{
  "d_expert": 32,
  "routed_scale": 1.0,
  "init_std_router": 0.0169
}
Below are experts of layer 4 (counted from 0) of a mixture-of-experts language model. Rows are named router (the router's row for the expert), gate (a neuron's input weights, with its number), up (a neuron's input weights, with its number) and show model dimensions 96-191. Each number is 128 + 32 x the weight over its row's rms, rounded and kept within 0 to 255.
Before each expert's rows: a language model's description of what the expert responds to; "comes after" lists some tokens at least twice as common just before its tokens as in all text. This comes from a sample of Wikipedia text that the model never trained on. Tokens count by the router's weight.

# expert 54
Infobox label words. Pieces in infobox and heading labels like Born, Personal, De-ta-ils, San, plus fragments in names and number tables.
comes after: "-", " de", "e", "n", "D", "en"
router [113 104 151  99 114  84  98 160 163  87 173  94 131 155 102 118 154 135 148 155 171 154 129  90 131 148 151 106 188 141 104 129 148  60 188 134 100  99 159 190  95 174  80 162  71 206  76 116 166  89  95 147  71 132  66  96 106  82 125 160 113 126 146 112 124 158 174 153 183  97 152 138  81 151 105 153 101 103 122 143 121  88 110  78  62 120 100 133 168 180 125 116 193 111 158 138]
gate0 [143 131 143 157 103 135 176 186 138 133 146  68  86 164 112  87 159 143 158 124 110  98 134 111 144  85  29  82 156 130 255 166  67 134 157 109 160 191 156 156 115 108 161 133 126 148 134 123 147  91 156  88 127 104  89 132 112 113 156 118 128 118 144  99 114 122 122 106 143 156 176 152  86 172 143 102 139 107  91 149 139 108 121 116 104  90  99 164 145 125 126 121 104  99 108 133]
up0 [114 193 185 133 136  83 167 143 149 150 106 169 133 181  42 132 166 134 130 166 153 117 114 128 109  97 126 201 127  88 146 120 102 106 216 109 155 145 205 156 153 144 170 146 131 164 121  99 115 134 170 124 158 148 116 133 135  65 119 143 152 106 126 113  72 157 101 124  84 183 109 144 120 138  82  77 171  98  97 149 146  48 129 128 120 105 128 130 184  96  76  82 112 130  91 126]
gate1 [109  89 164 120 137 127 109 110 137  32 148 111 108 134  92 120 136 175 106 155 132 166 132  71  70 129 120 113 130 156 107  97 158 115 158 184 149 111 161 120 113 119 132 149 108 105 104 133 121 146  52 142  78 203 109 109 112 132 132 132  57 141 158 114 121 168 128 110 140  98 131 116 137  92 126 115 133 137 133 106  81 216 122 183 144  92  93 116 115 196 196 100 146  62 127 120]
up1 [ 94 132  59 117  95 147 147 157 140 122 152  84 164 109 139 115 152  56 157  93 101 110 156 164 144 105 153 112  95  96 126 135  92  93 101  56  75 119 100 143 107 136 134 101 186 180 176  98 146 110  75 113 184 130 149 140 120  88 140 110 148 139  77 153 111 106 140 142 107 157 134 161  73 162  83 156 115  76  84 137  84 138 109  72  84 149 113 153  61  49  84  95 119 164 165 141]
gate2 [158 167 170 162 115 114 120 164  89  87 171 121 128 134 100  70 109  85 103 152 157 119 105 129  65 147 132 117  53 131 102 111 224  94 134 127 119 119 122 140 146 132 101 167 143 164  79 105 146 123 120 184 119 126 124 126 136 214 104  92 156 154 134 102 158 164 144 120 113 136 162 140 161 114 132 157 145 146 102 163 132  84 104 188  92 107 122 155 149 136 133 108 119 141 130 110]
up2 [112  92 108 122 128 137 122 149 141 170 107 115 105 136 127  84 122 154 124 136 124 163 160 105 163 141  98 107   0  92 171 186  97 120 141 115 131 121 129 100 107 132 163  60 119 100 139 105 154 158 134 113 137 145 121 139 160 181 131 165  88 161 134 179  66 118 128 107 154 146 101 117  88 134 136  69 112  77 131 102  85 153 181 133 151 116 121  88  65 164 127 144 130 113 161 127]
gate3 [154  94 107 159 122 181 127 121 114 155 128 108 105 153 157 157 119 128 135 108 124 100 116 111 113 138 114 144 154 134 198 120 116  99 144 107 134 129 124 184 134 136  88 153 243 125 128 121  81 125 115 126 168   0 101 140 123 114 167 147 123 183  89 145  97  99 108 123 143 112  85 160 130 165 166 137  87 118  43  48 108 147 121 136 108 142  92 145 106 141 112 144 118 105 170 109]
up3 [105 115 130  79 145 104 155 137 137 143 126 158 159 138  92 153 185  96 138 144 103 157 158 128 134 123  47  85  96 129 151 127 173 121 154 149 114 127 124  69 151  89 175  90 122 106 151 125 137 159 153 156 122 160 141 114 110 148  46 115 114  92 155 125 154 136 209 158  41 147 145 124 137 105 110 173 148  73 202 147 141 115 154 116 149 115 119  98 154 106 178  68 160 164 107 144]
gate4 [144  93 159 119 118 133 110 139 126 103 132 126 143 131 151 126 132 153 123 176 151 151  99 147 141 159 124 118 199 116 128 182 105  95 147 132 124 119  83  98 128 168 102 121 117 218 123 127 165 128 251 151  54 146  91 120  75 124  91  68 129 159 161 111 151 160 117 144 147 105 187 151 106 118 143 111 150 121  97 112 156 142 157  76  92 132 147 132 210 116 116 151  97 147 101 160]
up4 [ 82 134 161 129 116 177  90 134  94 153 128 169  86 140 101 103 185 136 121 126 146 222  86 131 152 113  52 120 116  80  80 147 122 153  77 135 150  95 161 141 103  98 127 101 104 117 128 129 135 118 116 152 113  98  91 151 123 102 148  95  93 150 134 210 116 138 149  83 170 125 104 171 150 142 108 136 118  89  52  95 140 140 165 124 136 118 115 100 180 116 114 159 140 108   7 151]
gate5 [167 115 102  93 162 171 120 153 168 143 141  67 151  90  79 134 161 131 120  94 172 151  92 133 125 160 162 100 137 145 121 141  64 146 190 116 154 112 128 179 115 173  88 170  88 132 133 107 150 142  39 225  87 134  40 115 129 150 137 132  63 126 117 117 137  97 130  94 132 108  88 149 148 175 141 134 122  69 106 128 127 163 129 119 105 117 114 150 116 155 137 114 125 123 126 111]
up5 [110 119 198 108  96 106 129 107 121 131 255 150 170 152 156 116 101 159 129 162 122 153 142 141 118 116  91 137 168 136 116 118 170 127 122 140  73 131 114 119 152  93 106 114 173 150 101 139 107 103 105 118 119  91 205 175 147 148 106  96 158 150 176 147 132 169 111 143 126 109 160 128  20  86 119 122 150 152 213  92 113 106 111 121 177 131 120  60 138 113 126 120  85 122 144 154]
gate6 [121  94 102 116 148 134 230  85  89  55 176 101 119  84 147 145 130 114  85 143  78 161 118 170 106 215 108  96 137  46 110 135 181 149 125 123  86 148 124  56 103 141  98  58 122 174 154  89 128 116 100 123  81 113  92 141 178 170  71  70 129 161 130 130 149 130 121 123 142 143  99 155 150 108 148 163 183  93  88  74 123 140 114 126 113 130 116 122 142 152 148 131 155 101 108 210]
up6 [106 145 153  99 166 196 100 146 152 108  97 129 178 112 138 173 144 122 135 174 114 113  71 139 114 131 102 167 100 138 116 125 128 116  95 150  80  73 138 146 141 114 110  98  94 160  91 111 141 139 143  95 122 166 134 125  95 158  97 126  90 174 147 159 127 165 132 140  92 114 106  13 127 168 131  88 102  96 137 126 123 106 114 184  66 118 120  97 145 124 101 128 156 113 107 117]